{"num_attention_heads": 7, "warmup_steps": 71, "max_steps": 4319}
Below are experts of layer 2 (counted from 0) of a mixture-of-experts language model. Rows are named router (the router's row for the expert), gate (a neuron's input weights, with its number), up (a neuron's input weights, with its number), down (a neuron's output weights, with its number) and show model dimensions 224-335. Each number is 128 + 24 x the weight over its row's rms, rounded and kept within 0 to 255.
Before each expert's rows: "gets" lists some tokens that make up at least twice as much of what it gets as of all text; "comes after" lists some tokens at least twice as common just before its tokens as in all text. This comes from a sample of Wikipedia text that the model never trained on. Tokens count by the router's weight.

# expert 2
gets: " 0", "d", " 1", " in", " for", "0"
comes after: " |", ";", "–", "f", " up", "d"
router [ 88 137  99 119 114  95 122 147 117 109 159  75 120 156 128 120 101 122 108 101 139 144 136 101 155 116 137 113  78 117 104 136 127 149 143  94 134  98 131 149 124 102 130 146  87 134 144 163 152 125 146 126 132 116 162 139  97 141 103  83 148 116 133 117  90 164 174 156 166  70 121 156 127 125 145 117 124 136 152 121  94 153 126 127 128 153 141 126 126 135 131  87 128 119 150 140 114 127 153 155 117  89 140 170 137 128 118 105 134  91 139 142]
gate0 [127 156 125 106 162 125 164 129 163 104 121 120 146 138 113 134  99 105 134 131 170 131 104 166 155 139 149 161 133 149 156 107 126 100  97 116 117 133 133 107  62 114 135 141 120 168 152 121 122 102 143 125 125 128  81 128 140 148 108 125  67 103 110 141 121 159 105 106 125 127 135 129 138 137 162 152  92 121 140 172 142 166 148 204 122 160 148 141 106 121 163 131 112  82 148 107 107 143 112 122 102  88 111 146 153  95 136 105 147 125 104 126]
up0 [122 128  91 117 121 114 147 134 168 125 110 118 123 138 136 163 126 138 117 150 111 123 126 130 124 123  90 116  93 125 124 128 128 122 134 180 118 116 110 118 150 124 126 109  99 133 127 108 161 160 168 150 118 142 134 105 122 127 162 108 153 100 145 156 158 100 114 137 104 125 151 176 124  87 123 122 130 131 159 150 170  91 128 121 128 102  97 164 133 147 129 133 135  90 119 154 138 112 151 147  82  88 112 138 127 114 120 132 165  93 107 116]
down0 [124 121 112 163 121 118 129 120 129 124 157 126 164 125 131 151 170 139 127 130 140 111 109  87 121 124 121 144 122 180 162 116 147 148 187 117 129 122 126 121 143 129 112 142 137 129 137 121 122 131 117 118 101 157  83 147 142 113 116 162 153 126 140 131  98 148 107 132 107 113 142 127  88  98 131 161 160 136 121 157 176 116 113 117 150 136 136 111 128  86 141 129 122 134 110  97 162 124 124 103 126 113 124 122 163 110 159 175 129  79 117 129]
gate1 [ 75 157 117  97  99 134 140 127 154 129 152 149 115 144 139 108 123 108 119 126 100 143 118 135 122 139 143 181 118 182  82 127 119 126 140 153  75 159  99 120 143 143 131 108  85 133 128 122 127 122 148 137 132 165 139 169 132 133 114 143  90 109 132 110 139 102 146 123 165  91  88 173 107 110 143 120  74 112 115  78 118 155 180  81  85  76 125 124 119 127 135 113  93 122 126 109 116 126 182 170 141  82 147 136 124 130 102 103 131 106 148 104]
up1 [108 135 119 133  82 120 130 108 159 145  97 163  97 126 122 143 143 150 100 117 136 104 149 155 135 132 155  50 132 161  69  98 169 129 135 129 113 135 130 115 105 123 136 119  89 154 130  99 152  90 172 139 109 105 113 117  80 157 138 108 100 153 130 129 151 142 168 162 127 107 134  99 137 135 137 123 150 102  89 132 121 156 137 129 105  80 164 149 128 105 126 123 168 146 129 102 133 107 138 163 143 102  76 101 143 119 135 133 122 143 159 139]
down1 [155  99 134 123 132  99  93  95 168 156 158 169 125  82 159 167 183 138 131 159 100 130 118  75 143 145 106 131 154 112 174 135 109  95 137 145 117 125 120 150 139  86  85 101 136 135 169 142 112 143 113 114 116 115 147 169 128 149 112 126 159  89 116 114 118 143 100  97  99  95 167 159 161  89 133 131 133 153 125 133 128 135  92 115 121 113 161  88 132  99 122 137 110 138 125 160 136 112 144 134 143 145 151 174 113  93 168 129  88 123  70 138]
gate2 [166 145 104  88 159 148 129 111 149 133 146 143 112  93 123 178 115  84 131 153  75 134 106 132 147 116 137 118 121 117 121 111 121 148 122 151 109 104 141 172 123 114 174 127 122 117  89 176 151 160 175 131 116 100 161 114 109  92 151 140 140 139 136 108 151 136 156 103 136  79 113 136 132 141  96 130 136 114 120 156 118 114 160 115 105 127 139 131 183  71 116 106  79 113 154 161 101 107 135 129 130 128 130 130 176 173 161 126 118 141 141 148]
up2 [159 137 156 151 147 158 116 136 160 145 100 134 123 100 173  81 131 105 170 148 132 149  85 144 108 159 121 108  93 158 173 145 170 160 174 108 146 149 148 121 162  94 142 116 138 150 148 159 119 130 148 177 161 114 117 126 131 141 142 128 112  80 119 158 144 143 132 158  86 121 121 169 190 148 116 107 115  97 110 144 148 135 153 151 107  91 122  98 127 134 130 117 136 122 110 160  86  96 162 109 133 146 134 159  94 115 133 137 141 161 133 129]
down2 [139  95  86  94 160 167 125 171 125 111 117 101 108 154  89 103 166 118 122 126  74 134 143 100 144 124 171 168 174 121 112 124 151 119 117 109 110 141 171 150 119 180 126 108 106 128 113 148 172  92 139 131 113 114 156 152 124 118 143 142 140 113 140 136 143 174 161 124 148 137 112 130 119 117 121 143 112 105 109 134  95 140 136 152 135 157 114 140 157 165  83 149 150 117 159 125 157 128 141 143 154 130 129 112 120 139 135 132  78 152 135 145]
gate3 [124 116  88 114 112 124 126 146  87 128  78  90 123  51  84 136 150 128 130 164 156 109  90 113 111 110 146 174 129 111 111 141  95 119 125  95 158 130 104 148 104 126 122 142 191  89 169 139 144 126 102 112 112 157 159 153 110 141 101  62  65 130 141 147 133 127 134 130 136 133 135 104 149 176  98 144 136  95 155 160 163 112 146 122 164 132 124 154 110 127 138 121 145 126 128 168 150 133 164 128  75 150 112 114 136 142 124 157  92 150 137 144]
up3 [109 137 105 120 131  89 123 126 142 131 107 112 154 115 150  95 108 108 155 112 144 136 127 117  65 123 133 166 138 203 138  97 170 130 105 151 122 165 145 106 140 129 146 111 137 124 120 128 136 107 145 110  92 125 124 127 126 168 107 135 133 152 180 148  57 121 123 128 115 132 140 177 143 149 113 150 110 100 153  94 132 119 136 129 119 144 152 109 107 140 137  91 151 146 195 130 105 129 118 173 144 107 149 131 103 118 117 108 123 165 148 157]
down3 [149 171  86 139  68 184 110  96 123 132 144 112 161 145 121 130  99 108 124 144 119 107 137  84 138 123  93 136 144 154 101 154 101 110 106 145 137 160 118 130  95 103 102 124 129  90 135 140 117 112 126  73  89 151 128 152 129 118 160 143 126 103 133 115 142 159 135 132  93  93 140  93 131 106 126 117 164 113  61 108 116  98 120 120 120 104 127 129 131 140  88 160 175 142 133 103 109  69 112 177 148 165 140 148 127 152 135 136 141 153 136 126]
gate4 [109  94  91 107 139 124 139 119 147 104 103 100 111 100 110 141 175 118 131 140 169 142 128 159 138 146  99 138 145 138 117 132 135 183  82 138 116 110 101 113 119  93 110 128 147  99 116 143 151 155 137  88 123 171 108 107 134 134 159  88 137 147 216 156 130 123 146 131 151 128 166 160 114 110 106 132  83 118 137 120 130 146 151 144 128 109 135  95 146 128 138 127 125 144 105 109 118 116 144 169 113 118 146 162 123  99 121  99 105 170 109 152]
up4 [ 94 151 118 115 131 136 143 129 150 118 132 165  84 106 116 124 116 123 103  72 157 164 150 129 145 137 127 142 149 108 125  91 165 126 147 112 117 163 147 109 121 107 118 104 117 143 141 131 135  98 143 115 124 151  93 165 144  96 200 109 141 151 148 142 140 145 171 153 148 116 169 114 110 133 106 128 141 117 161  93 152 130 134  91 168 170  91 105 112 121 152 133 137 139 176 139 115 117 123 137 108 115 103 132 169 140  97 141  99 118 163 131]
down4 [128 137 139 126  94 115 167  93 134 129 129 155 133 168 155 113 154 145 190 130 124 127 107  90 134 128 189 144 105 129 137 151 133 105 145 166 100 123 100 159 134 120 103 128 107 172 102 136 124 129 138 122 151 127 152 131 128 100 122 145 140 128 122 118 151 115 117 139 114 105  92 140 143 131 136 157 125 147 110 131 116  93 130 130 115  75 139 147  88 146 135 129 109 147 127  86 131 157 137 112 127 147  83 122 112 141  69  99 159 115 117 121]
gate5 [107 157 143 142 160 147 172 120 133 124  95 138 113 103 146 112 137 153 134 139 162 142 102  78 147 146 134 111 129 129 154 115 132 108 116 123 142  90 132 124 120 105 119  90  64 141 138 122 125 150 163  98 107 128 158 137 183 168 110  99 166 137 176 133 119 108 147 110 121 131 133 153 137 107 135 149 170  71 115 118  81 147 134 137 166 129 119 168 160 135 140 107 176 110 157 122 132 120 165 116 148 144 108  96 143 168 115  94 150 103 134 157]
up5 [103 105 160 161 121  99 117 150 148  91 184 144 143 169 145 142 121 141 114 133  88  89 148 141 136 157 104 132 116 165 127 112 128 119  94 130 117 146 176 163 148 157 150 162 141 113 171 136 113 115 128 137 124 134 122 101 117 123  96 144 130 159 141 124 108 140 121 122 142 159 162 130 132 148  96 124 128 136 104  88 136 146 151 161 124 125 133 138 121 119 134 128 137  80 115 105 139 123 115  91 171  81 137 109 119  94 133  99 140 158 125 116]
down5 [137 163  99 135 112 119 122 135 134 159 171  98 130 123 118 127 127 145 155 143 152  98 144 117 119 163 142 139 127 137 141 124 119 128 139 133 149 132  99 126  80 151 117 117 149 142 156 167 174 134 118 128 136 110  93 126 140 149 139 142 126  94 112 144 123 160 134  70 108  86 139 155 123 104 140  93  96 129 130 128 101  81 111 136 111  87 115 130  88 105 127 145 110 158 123 102 106 134 108 120 125 113 108 151 148 136 147 106 139 173 162 149]
gate6 [166 117  88 178 155 138 161 126 120 150  83 133 143 156 160 161 111 118 142 128 137 124 132 151 126 123 101 134  94 147 157  79  97 113 168 127 134  75 155 184 179 162 143 107  84 151 121 112 150  74 132 128 147 106 143 129 122 141 116 143 114 144 115  96 123 156 122 104 130 130 158 117 145 141 136  95 156 144 140 105 151 133 126  79 126 123 105 102 126 147 157 150  93  80 135 109  81 127 115 109 125 136 166 104 137 161 136 119 159 123 104 108]
up6 [137 158  91 119 119 147 113 138 110 120 134  88 115 153  97 176 190 140 109 114 108 123 150 155 120 152 107 100 102 171 159 112 119 138  98  91 130 124 125 169 113  88 172 119 127 111 142 141 114 138 119 125 147 143 133 116 144 137 114 120  90 137 123 135 110 141 113 112 122 152 121  83 125 108  93 114 176 139 118 130 113 129 138 128 132 115 126 102 165 169  97 131 118 139 108 159 145 141 123 141 142 124 138 138 130 151 100  97 101 143 184 145]
down6 [128 105  59 136 139 156 181 108 129 127  95 145 126  76 122 104 152 153 149 157 125  97 135 164 145 139 135 110 147  98 128 138  98 152 138 129 113 121 129 149 137  87 107  97 133 140 131 118 116 137 147 102 120 112 164 100 151  57 153 119 161 129 173 127 142 137 161 145 117 114 100 128 120 162 154  98  82 126 115 141 148 122 146 107 115 123  93 152 144  87 163 112 122 135  91 131 124 111 131 149 129 148 130  79 105 132 142  99 138 128 128 113]
gate7 [133  74 155  87 155  92 129 142 146  81 135 108 157 134 126 114 117  98 129 109 144 107 136 149 141 166 149 132 160 164 109 139 120  93 130 118 112 146 158 143 138  96  86  93  88 127 109 100 105 126 110 122 107 141 129 125 101 188 148 107 169 136 148 139 147  79 179 139 142 183 149 153 134 116 132 128 171 146  85 134 118 125  98 165 120  90 127 192 108 175 192 120 153  75 162 141  71 175 111 137 141  81 187 108 120  96 122 157 119 104  74 138]
up7 [ 93  98 136 134  61 104 126 145 190 127 127 143 105 139 142 141 133 126 166 113 116 138  98 144 132 116 110 104  96 102 124 146 107 103 138 138  87 140 108 118 161 142 166 129 110 132 134 137 140 129 135 134 132 151 121 145 161 115 148 189 149 143  89 130 123 150 141 150 132 127 142 117 108 116 156 188 133 129 100  87 152 133 139 103 122 153  82  66 110 101 164 113  92 182  96  77 106 141 136 104 145 127 101 148  82 123 112 127 139  71  94 122]
down7 [172  86 132  97 136  98 142  87 152 136 149 142 113 176  67 129 123 189  92 102 158 109 148 152 171 139 119 138 106 116 134 147 104  82 124 140 145 132 125 153 141 110  89 162 142 138 113  74 126 143  82 153  89 107 145 131 125 154 141  96 165 118 132 151 128 123 157 125  98  90 133 161  92 134 147 183 130 141  84 105  77 128 127 133 105 149 112  89 119 147 141 145 123 101 153 194 112 168 128 144 148  91 142  99 124 121 153 135 146 141 146 146]
gate8 [117 120 107 146 105 125 100 102 129 117 156 139 110  95 106 116 190 131 152 130 124 136 145 136 114 115 120 101 108 142 151 155 123 118 138 105 154 153 116  92 175 176 161 100 145 141 108 121 133 131  82 125 100 126 150 146 131 132 115 152 128 141 143 165 118 106 159 187 125  80 133 115 154 109  97  91 120  95  97 160  72 127 127 161 143 127 144 157 156 131 143 118 112  96 165  95 156 151 155 150 107 130  66 124 120 117 110  75 115 114 173 121]
up8 [152 111 122 114 141 135 138  94 118 122 147  83 178 151 124  92 151  90 132 151 126 142 143 139 157 161 109 187 133 128 135 146 132  99 136 120 136 100 121 162 168  98 100 154 109 127 122 176  96  89 131 108  87 150 144 128 139  80 130 136 144 149 121 152 137 120 172  98  97 149  74 140 124 122 149 148  84 155 144 146 135 164 132 112 114 118 135 125 150 155 116 127  78 122 104 151 128 140 118 191 135 131 133  97 143 146 133  66 157 106 144  96]
down8 [135 124 140 129 125 110 119 150 101 158 117 118  84 117 130 140 156 151 149 131 152 114 139 136 145 107 132 125  91 134 148 164  93 131 102 109 126  84  96 126 111 109 145 171 110 113 122 101 138 135 159 134 103 113 109 142 133 124 125  71 168 136 137 118 161 110 119 130 112 124 130 105 120 104 163 172 146 148 133  93 162 102 156 155 108 114 120 144 125 135 153  87 132 129 129 129  91 130 150 137  62  77 151 154 139 143 174 175 112 122 134 167]
gate9 [131 110 144 175 118 146 187 130 119  89 125 114  97 168 104 122 121 120 118 115 120 154 163 125 146 136 122  90 128 125 122 129 130 113 103 147 143  96  77 151 122 157 148 120  87 148 138 144 134 156 167 138 138 138 153 155 136 119 125 160 122 161 139 131 130 142 151 122 155 105 112 110 143 161 128  99 111 135 127 138 113 151 156  93 117 147 120 111  98 152 120  86 101 116 133  92  92 157  98 114 142 158  89 120 167 122  83 100 167  96  93 125]
up9 [149 165 124 127 149 128 148 148 103 106 170 151 153 128 137 131 102  89 125 145  92 186 114 135 123 106 120 129 117 142 113 110 148 108 114 183 134 119 133 106 152 125 126  98  72 123 133 101 102 118 136 149 116 145 173 123 192 146 126 126 165 141 127 140 112  88 109 168 120 149 151  96 122 183 102 160 105 143 113 150 119 138  88  80 146  77 133 136 119 138 104 175  94 108 104 107 110 125 160 147 172 166 158 105 113 120 106 121 137 177 178 150]
down9 [ 85 128 172 108 120  94 132 105 101 103 141 109 175 115 127 128 141 147  95 125 107 127 136  88 109 117 142 146 121 152 128 112 134 150 140 124 129 122 111 121 127 162 116 138 121  95 111 128 172 162 156 127 139 106  76 119 156 161  94 146 130 126 159 142 131 160 116 145  94 146 111 150 110 127 167 138  86 151 107 107 138  83 111 112 119 156 136 113 136 131 171 120 150 109 151  94  98 142 145 141 130 135 188 146 139 136 117 152 104 113 103  92]
gate10 [141 156 143 116 132 118 141 102 140 124 138 140 106 154 161 112 132 170 105 107 132 139 143 109 112 113 156  61 151 140 102 116 138 152  69 171 121 129 127 129 151  75 105 128 119 102 133 103  83 129 169 160  92 130  85  94 101 126 106 107 107 139  96 136 133 159 126 159 136 117 170 128 129 110 135 117 123 110 176 163 114 152 140 121 163 150 117 177 130  90 154  78 132 127 170 148 135 108  61 131 145 145 109  98 126 121 146 101 142 127 144 101]
up10 [ 89 143 163 128 139 122 127 112 141 124 155 174 148  98 130 131 140 140 118 124 137 105 192 124 105 110 124 136 101 119 142 133 152 181 113 140 131 116 110 123  94 142 125 123 148 123 129  90 118 127 116 122  93 130 121 134 128 144 138  82 113 141 143 113 177 116 123 131 188 141 155 109 122 118 125 137 120 128 161 133 142  95 115 124 169 186 137 107  95  83 124 121 113 121 118 124  98 133 120 165 151 123 142 127 143 157  83  89 145 114 114  85]
down10 [123 178 140 137 107 124 112 129  82 121 106 124 115 106 134 149 160 107 138 135 110 109 163 153 133 158  97  94 126 126 191 155 166 122 130  96 125 134 110 105 121 129 117 144 105 119 136 166 101 140 119 157  72 138 147  95 126 134  99 148  99 111  91 101 109 141 130 113 106 145 117 139 141  94 108 152  83 153 153 156 121 147 132 129 128 104  86 143 144 106 139  83 134 119 123 151 174 103 151 162 112 138 128 118 104 133 116 154 109 144 165 138]
gate11 [114 138 169 127 140 140 109 136 114 127 148 122 160 119 143 132 139  95 114 105 157  98 106 141 125 118 135 101 160 136  77 167 141  99 137 109 149 146 128 127 104 160 143  93 111 132 121  88 132 156 111 140 154 179 103 145 161 114 126 110 108 134 120  97 103 108 120 146 180 101 158 184  95  70 128 121 140 163 142 121 128 160 127 135 119 112 104 135 145 136 135 106 100 122 132 129 117 139 121 106 123 148 153 124 107 135 117 105 127 131 123 124]
up11 [134 162 151 100 100 105 136 142 123 139 135  98 124 111 129 117 137 144 118 133 101 168 131 108 136 122 145 124 157 115 152 101 162 154  93  95 144 150 163 151 119 152 109 122 177 130 103 127 141 135 143 125 179 119 162 149 135 122 143 109 158 154 112 136  73 156 120 105 104 108 152 114 103 149 104 145 140 126 153 112 112 103 126 171 132 149  89  83 132 108 142 108  94 129  86 177 146  90  82 151 142 140 143 132 126 127 112 126 153 128 119 124]
down11 [107 131 121 167  89 142  86 168 132 107 133  64 173 162 108 113 108 117 128  95 137 128 115 129 111 118 141 130 116 150 108 119 156 123 161 149 133  91 140 120 121 103 103 132 114 108 136 111 167 101 123 129 115 124  92 136 150 166 117 102 132 102 119 120 118  95 101 158 137 126 131 125 143 146 146 147 120 118 126 144 101 133 136 146 108 124 117 155 100 155 156 127  92 111 136 154 155 122 145 137 100 111 130 164 118 125 144 145  97 155 134 123]
gate12 [118 111  89 123 128 139 117 140 150 152 119  88 116 131 136 120 110 139  82  74 176 137 146  88 108 140 131 156 127 129 132 138  46 167 108 117 101 149 150 156 128 130 162 117 145 122 118 126 115 107 133 135 138 148 157 145 101  93 114 149 151 117 122 108 130 143 125 128 161 106 116 149 118 132 117 106 135 123 107 166 133 155 137 127 120 161 139 160  89 146 183 165 133 119 168 155 128 112 175  94 137 142  94 116 122 169 125  89 135 138 166 144]
up12 [126 206 144 138 131 151 113 164 121 116 116  93 116 120 117 127 133 134 110 139 148 118 145 167 159 144 123 121 130 120 119 124 169 110 131 160 121 120 149 130 109 154  82 120 162  86 132 119 131 124 124 124 139 149 139 117  89 134  89 178  96  87 128 136 145 141 161 148  79 143 126 176 145 139 120  87 155 121 185 110 136 141 117 145 104 105 107 116 106 141  94 125 142 114 148  79 125 108 125 151 140 135 139 168 104 104 146 117 127 140 145 139]
down12 [151 134 137 143 113 134 147 110 185  92  65 127 153 111 147 120 132 152 128 108 109 127 144 149 162 123 165  85 152 144  99 154 157 153 147 117 146 143 115 163 142 143 131  87 132 149 153 129 141 159 136 161 122 119  89 139 159 140 102 125 126 209 186 171 113 143 135 163 112 126  60 159 107 138  98 110 122  85 101 134 125 138 123  93 140 133 125 152 156 112 138 133 110  91  93 127 181 130  72 132  83 119 154 114 120 127  94 135 126 146 145 160]
gate13 [112 121  98  98 128  83  94 105 160 115 139 113 126 103 100 135 132  96 146 111 154 113 133  94 144  90 117 133 146 110 117 105 145 148  75  92 154 136 162 125 138 112 135 136 133 137  90 133 126 157 159 147 106 134 134 125 149  93 100 132 139 109 112 102 160  86 136 146 147 159  87 138  52 157 143 131 121 142 143 159  98 127 131  82 134 136  94 124 131 108 169 139 143 151 154 170 123 119 135 165 123 136 111 108 172 153 182 165 106 141 144 178]
up13 [134 112 154 118 140 136 129 140 155 131 162  74 111 136 143 135 136 120 145 103 134 137 100 123 143 129 148 103 117 131 179 144 123  97 134 106 126 164 115 164 111 102 138 121  74 141 160  96 108  88 103 147 134  99 144  87  83 128 112 114 168 129 114  92 132 135 139 137 124 191 157 136 141 104  73 170 171 132 125 134  85 126 108 156 130 115 102 116 126 128 101 101 106  99 187 157 139 111  73 192  89 135 142 132 138 145 135 165 114  90 120 128]
down13 [126 149 129 146 136 149 135 154 107  97 181 137 154 115 132  86 139 117 134 111 113 156 138 128 130 103 107 130 142 123 135  90 106 126 114 118 102 134 110 105 132 104 106  83 166 145  99  83 159 160 136 130 122 106 137 134 120 134 172 129  98 104 173 140 114 141 147 136  88 112 118 143 114 129 137 138 126 139 111 111 109 104 139 177 148 192 130  82 119 114 123  93 128  94 129 121 113 133 122 129 191 165  86  87  84 145 163 143  76 139 113 161]
gate14 [128 134 130 126 159  90 106  91 126 199 123 167 119 167 121 144 133 126 124 107 150 135 140 119 123  89  84 125 127 140 133 137 130  92 112  85 148 151 154 127 149 120 106 148 152 142 118 122 160 118 129 125 154 139 118 134 130 157 112 125 153 112 113 152 110 163 153 128 131 136  97 113 121 115 129 152 146 128 146 134 108 138 153  73 134 125 148 154 115 146 116 158 124 126 124 120  74 135 103 167 156 129 134 121 125 110  82 131 114 154  83 120]
up14 [105  65 115 145 112 137 114 134 146  95 104 126 134 159 136 118  87 153 121 162 175 164 128 124 133 167 113 114 128 168  94 100 146 122 124 113 139 135 106 110 124 144 127 135 115 124 108 106 135 115 129  99 164 116 167 152 122 129 137 138 112 120 143 145 119 131 150 105 153 125 128 132 123 152 119 122 113 110 162 111 142 147 127 145 173 110 123 139  85 110 116 149  89 110  87 103 106 160 147 129 139 114 100 100 165  92 140 143 105 136 131 158]
down14 [161 138 123 140 130 136  70 111 124 182 103 136 142 138 169 126 136 136 139  88 188 112 147 115 158 104 130 135  91 154 151 116 189 147 152 160 143 128 139 116 146 114 123 130 127 172 112 115  95 106  92 135 114 146 110 146 146 122 107 101 103 149 187 151 138 123 148 142 142 126 115 124 126 160 192 126 138 135 138 112 150 150 138 104 115 137 125 116 116 113 116 122 135 157  86 128 103  94 147 121 144 116 159 143 111 112 130 179 136 118 126 141]
gate15 [104 127 119 156 125  78  89 117 108 124 171 122 115 126 115 112 137 116  94 119 112 137 142 153 131  72 116 102 162 148 105 143 127 115 147 121 113 131 101 109 155 136 130 132 121 121 102 127 140 141  90  86 121 174 134 158 124 106 142 155  89 147  86 182 143 141 120 190 178 154 151  70 105 167 114 124 164  98 121 113 134 161 150 148 103  98 137 112  83 156 123 149 103  86 159 175 141 150 154  94 106 144 104 128 162 123  99 136 156 146 143 121]
up15 [ 85 104  89 149 134  98 110 148 101 106 137 156 143 170 108 185 110 116 129  91 127 174 142 170 110 107 107  99 146 113  76 133  99 144 124 115 141 137 104 111 169  92 110 121 140 135 153 119 137  96 115 155 130  99 103 125 190 113  97 121 145 185 141 135 128 133 132 166 135 104 113  81  80 167 131 111 133 121 126 115 114 120 112 107 104  86 130 121 142 132 150 102 175 131 131 150 128 145  93 134 102 132 153 145 112 165 148  94 118 117 150 144]
down15 [105 111 150 182 139 117 112 121 153 123 187 151 170 102 136 102  80 116 154 154 138 161 194 110 146 112 160 100 107 127 173 141 106 124 102 142 132 152 141 138 108 141 125  91 148  94 122  98 101 145 147 161 138  97 166 127 129 133 122 138 147  96  87 145 187  78 108 142 147 122 128 138 133 170 159 146  91 116 148 141 154 116 158 152 152 118 184 150 145 127 101 147 171 156 112 146 138 138 108 146 130 139 102 132 131 141 176 129 142 123  95  95]
gate16 [ 79  95 132  83 138 175 138 137 135 141 155  81 108  90 142 133 133 108 150  73 151 121 140 156 146 106 111 114  90 125 126 147  99 117 129 122  82 152 107  91 120 102 143 161 174 122 118  91 117 120  91 136 158 121 105  79 148 128 185 142  73 134 116 119 132 110 111 129 159 128 122  93 109 152 130 118 137 170 160 136 134 145  82 130 136 124 124 178 122 116 122 120  71  79 116 118 157 123 135 186 117 164 154 141 160 156 119 115 147 134 153 127]
up16 [132 117 115 109 122  86 141 150 129  84 123  97 129 143 147 159 145 169 116 149 117  83  84 117 130 128 106 132 138  83 132  93 121 181  90 150 114 106 133 138 147 104 107 126 177  97 158 124 138 113 165 135 156 129  95 110 126 122 142 128 111 146 164 130 117 130 126 129 151  93  99 114 118 141 105 119 137 119 139 146 123  86 133  87  92 111  83 111 135 163  83 139 170  84 111  95 148 125 150 142 138 104 127 110 101 128 158 144 128 157 107  88]
down16 [127 143 172 127 143 103 138 140 143 123 133 154 113 133 118 100 117 159 166  88 127 156  88 122 129 120 152 153 145 121 145 116 154  77 101 173  93 133 115 169 126 151 108 121 126 138 164 141 133 169 147 111 155 125 128 121  81 121 130 155 103 144 117 173 138 114  96 147 131 108 155 142 134  81 147 105 106  69 150  95 112 132 136  89 146 152 122 124 178 120 146 120  97 170 139 107  94 133 132 117 110 120 158 107  83 141 140 120 113 150 130 177]
gate17 [128 136 145 106 137 100 148 125  86 147 132  58 104 101 109 102 104  99  92 133 160 137 164 139 152 141 135 139  98  99  99 125 114 139 149 168 137 124 131  99 130 156 134 146 118  97 134 109 161 122 140  89 140 110 116 160 118 112 178 133 129 122 140 138  91 141 167 193 127 110 184 169 104  82 159 132 119 125 164 135 105 102 122 107 126 178 122 128 147 166 145 107 134 127 143 128 122 152 105 130 122 114 109  81 122 117 120 110 124 139 134  91]
up17 [148  98 131 151 115 167 116  93 101 171 152 152 126 102  67 139 139  80 134 122 133 108 158 166 126 135 139 111 114 121 126 126 111 116  70 118 142 162 120 142 122  89 114  90 157 136 117 125 139 139 158 104 165 167 141 102 137 115 107 119 121 108 121 169 139 106 158  99 125 106 142 125 170 128 121  91 116 168 172 165 125 152 130 165  93 150 108 136  97 120 136 140 108 112 174 158 131 137  84 105 151 149 142 105 135 141 117 146 154 137 120 158]
down17 [134 168 139 100 155 133 126 111 122 151 118 146 151 166 131 123 121 127 128 104 114 165 148  85 149 118 116 149 157 128 111 107 156 113 128  98 115  97 122 148 166 172 143 149 138 129 152  90 160  62 123 114 166 105 168 116 169 184 132 142 125 116 158 115 160 122 113 172 121 117 140 108 121 151 144 144 149 132 139 115  78 132 129 103 138 171 141 179 168 163 143 120 138  92 127  98 104 114 149  98 151  86 149 152 117 115 145 131  86 135 115 122]
gate18 [118 137 115 119 198  81 118 108  89 121 134 163 102 150 127 117 139 104 108 114 136 113 134 139 166 114  86 141 128 170 158 117 171 139  95 154 119 143 149 139 112 111 140 139 119 108 131 146  82 152 135 122 114 130 135 159 145 112 133 119 134 138 143 170 120 120 133 130 126 122 154 140  78 166 128 128 141 154 125 104 146 144 146 147 160 129 134 113 174 185 152 112 116 109 141 124 104 101 163 134 126 122 111 119 130 123 118 112 128 119 143  99]
up18 [122 165 110 115 132 189  77 149  92 142 120 119 114  94 102  92  91 117 116 170 154 163 140  74 155 145 163 100 124 132 188  83 110 145  66 140 174 101 119 127  98 158 119 183 108 154  89 143  93 130 114  90 132 114 150 130 150 113 109 129 173 142 125 132 124 142 176 123 143  96 132 145 101 137 125 111 123  92  76 156  86 122 144 140 167 128 123 151 144 157 144 140 139 134 159 127 176 155 140 107 114 113 135 141 114 123 117 133  86 178 121 101]
down18 [126 109 140 153 135 183 125 137 125 124 157 120 106 142 126 128 118 150 145 122 148 117  95 157 114 137 109  89 108 101 123 142 104 118 116 153 134 124 100  98 133 102 116  80 150 109 150 131 139 167 150  93 107 146 138 149 132 122 102 107 150 139 105 137 146 142  92 145 153 127 174 128 107 147 136 164 139  99 117 121  84 150  79 176 127 104 138 170 141 135 127  97  99 179  89 136 128 137 100 136 111 128 153 101  97  95 106 114  85 131 122 103]
gate19 [ 99 145 142 153 141 106  78 122 183 161  88 117 155 123 179  97 137 135 124 168 149 155  92 142 193 101  91  90 100 135  97 163 159 143 132 132  80 138  95 144 128 123 131 149 123 136 170 170 151  95 148  96 111 123 107 134 129 143 100 105 124 116 169 152 121 107 109 113  95  90 106 149 102 134 122 132 127 128 112 103 184 122 147 157 113 101 119 140 134 170 115  60 101 138 169 116 149 142 146  99 120 147 152 136 140 129 105 129 155 118 140 131]
up19 [134 139 144 137 147  73 115 158 145 120 123 125  71  99  93 123 112 140 142 166  96 118 122 100 155 128 102 137 132 112 152 150  93 121 175 125 117 154 138 107 131 164 162  86 149 124 129 104 145 146 151 102 148 134 151 140 144  90  99 123 121 119  97 118 130  97 115 157  80 105 110 155 149 138 140 106 121 108 140 105 172 111 115 114  90 123 122 151 128 138  83 147 158 172 112 162 134 122 144 138 160 119 164 143 124 134  78 116 136 157 125 107]
down19 [150 115 132 120 104 116 133 175 149 113 141 157 140 103 148 104 157 145 115 143 126 109 108 134  99 124 103 106 120 149 117 177 108 106 116 122 133 118 136 122 131 119 116 137 145 158 170  93 122 162 120 127 169  98 146 129 154  84 135 148 121 139 133 150  90 158 163 123 159  53  80 105 110 117 141 103 115  75 117 131 140 168 121 172 144 116 124 142 170 112 116 125 138 141  91 113 103 130  99 146  79 153 118 114 127 135 164 132 118 123 118 137]
gate20 [135 112  96 126 163 127 144 189  97 122 114 105 103  85 113 162 113 115 116 126 148 164  74  95 120 130 150 127 103 158 115 175 120 114 128 119 118 107 149  89 117 132 124 113 107 138 107 127 129 149 100  97 104 109 109 149 110  80 148 131 150  97 137 120  82 132 145 135  99 120 153  99 149 100 146 104  90 137 137 114 140 147 142 169 160 144 145 105  97 144 162 160 107 163 159 116  92 161 128 147  68 151 146 123 165 108 118  91 169 157 153 122]
up20 [159 154 121 156 107 135 119 152 136  97  87 115 113 157 140 160 147 139 134 166 163 106 131 169 157 124 112 142 114 151 137 130 128 110  78 161 181 110 149 132 163 131 120 131 131 147 152 144 102 183 143 133 104 155 102 123 140 101 160 144 157 160 133 126  90 142 153 146 127 138  86 113 148 160 128 107 162 160 140 128 158 101 150 101 136  91 134 146 133 114 121 134 122 142 132 126  82 141 120 146 163 144 172 134 124 131 169 144 103 114 119 206]
down20 [139 103  87 151 114  95  95 124 140 144 123 144 166 128 118 125 108  92 125 122 115 144 126 147 125 116 119 125 127 107 136 155 134 185 105 111 116 157 184 131 108 144 107 162  99 159 132 145  94 157  93 135 153 125 117  88  95 131 118 134 140 125 143 156 185 138 128 138 104 168 117  79 125 104 107 123 171 102 130 139 118 118  89 104 126 115 153 135 142 109 132 113 153 141 154 132 137 134  79 129  98 119 130 135 165 105 130  98 134 109 112 132]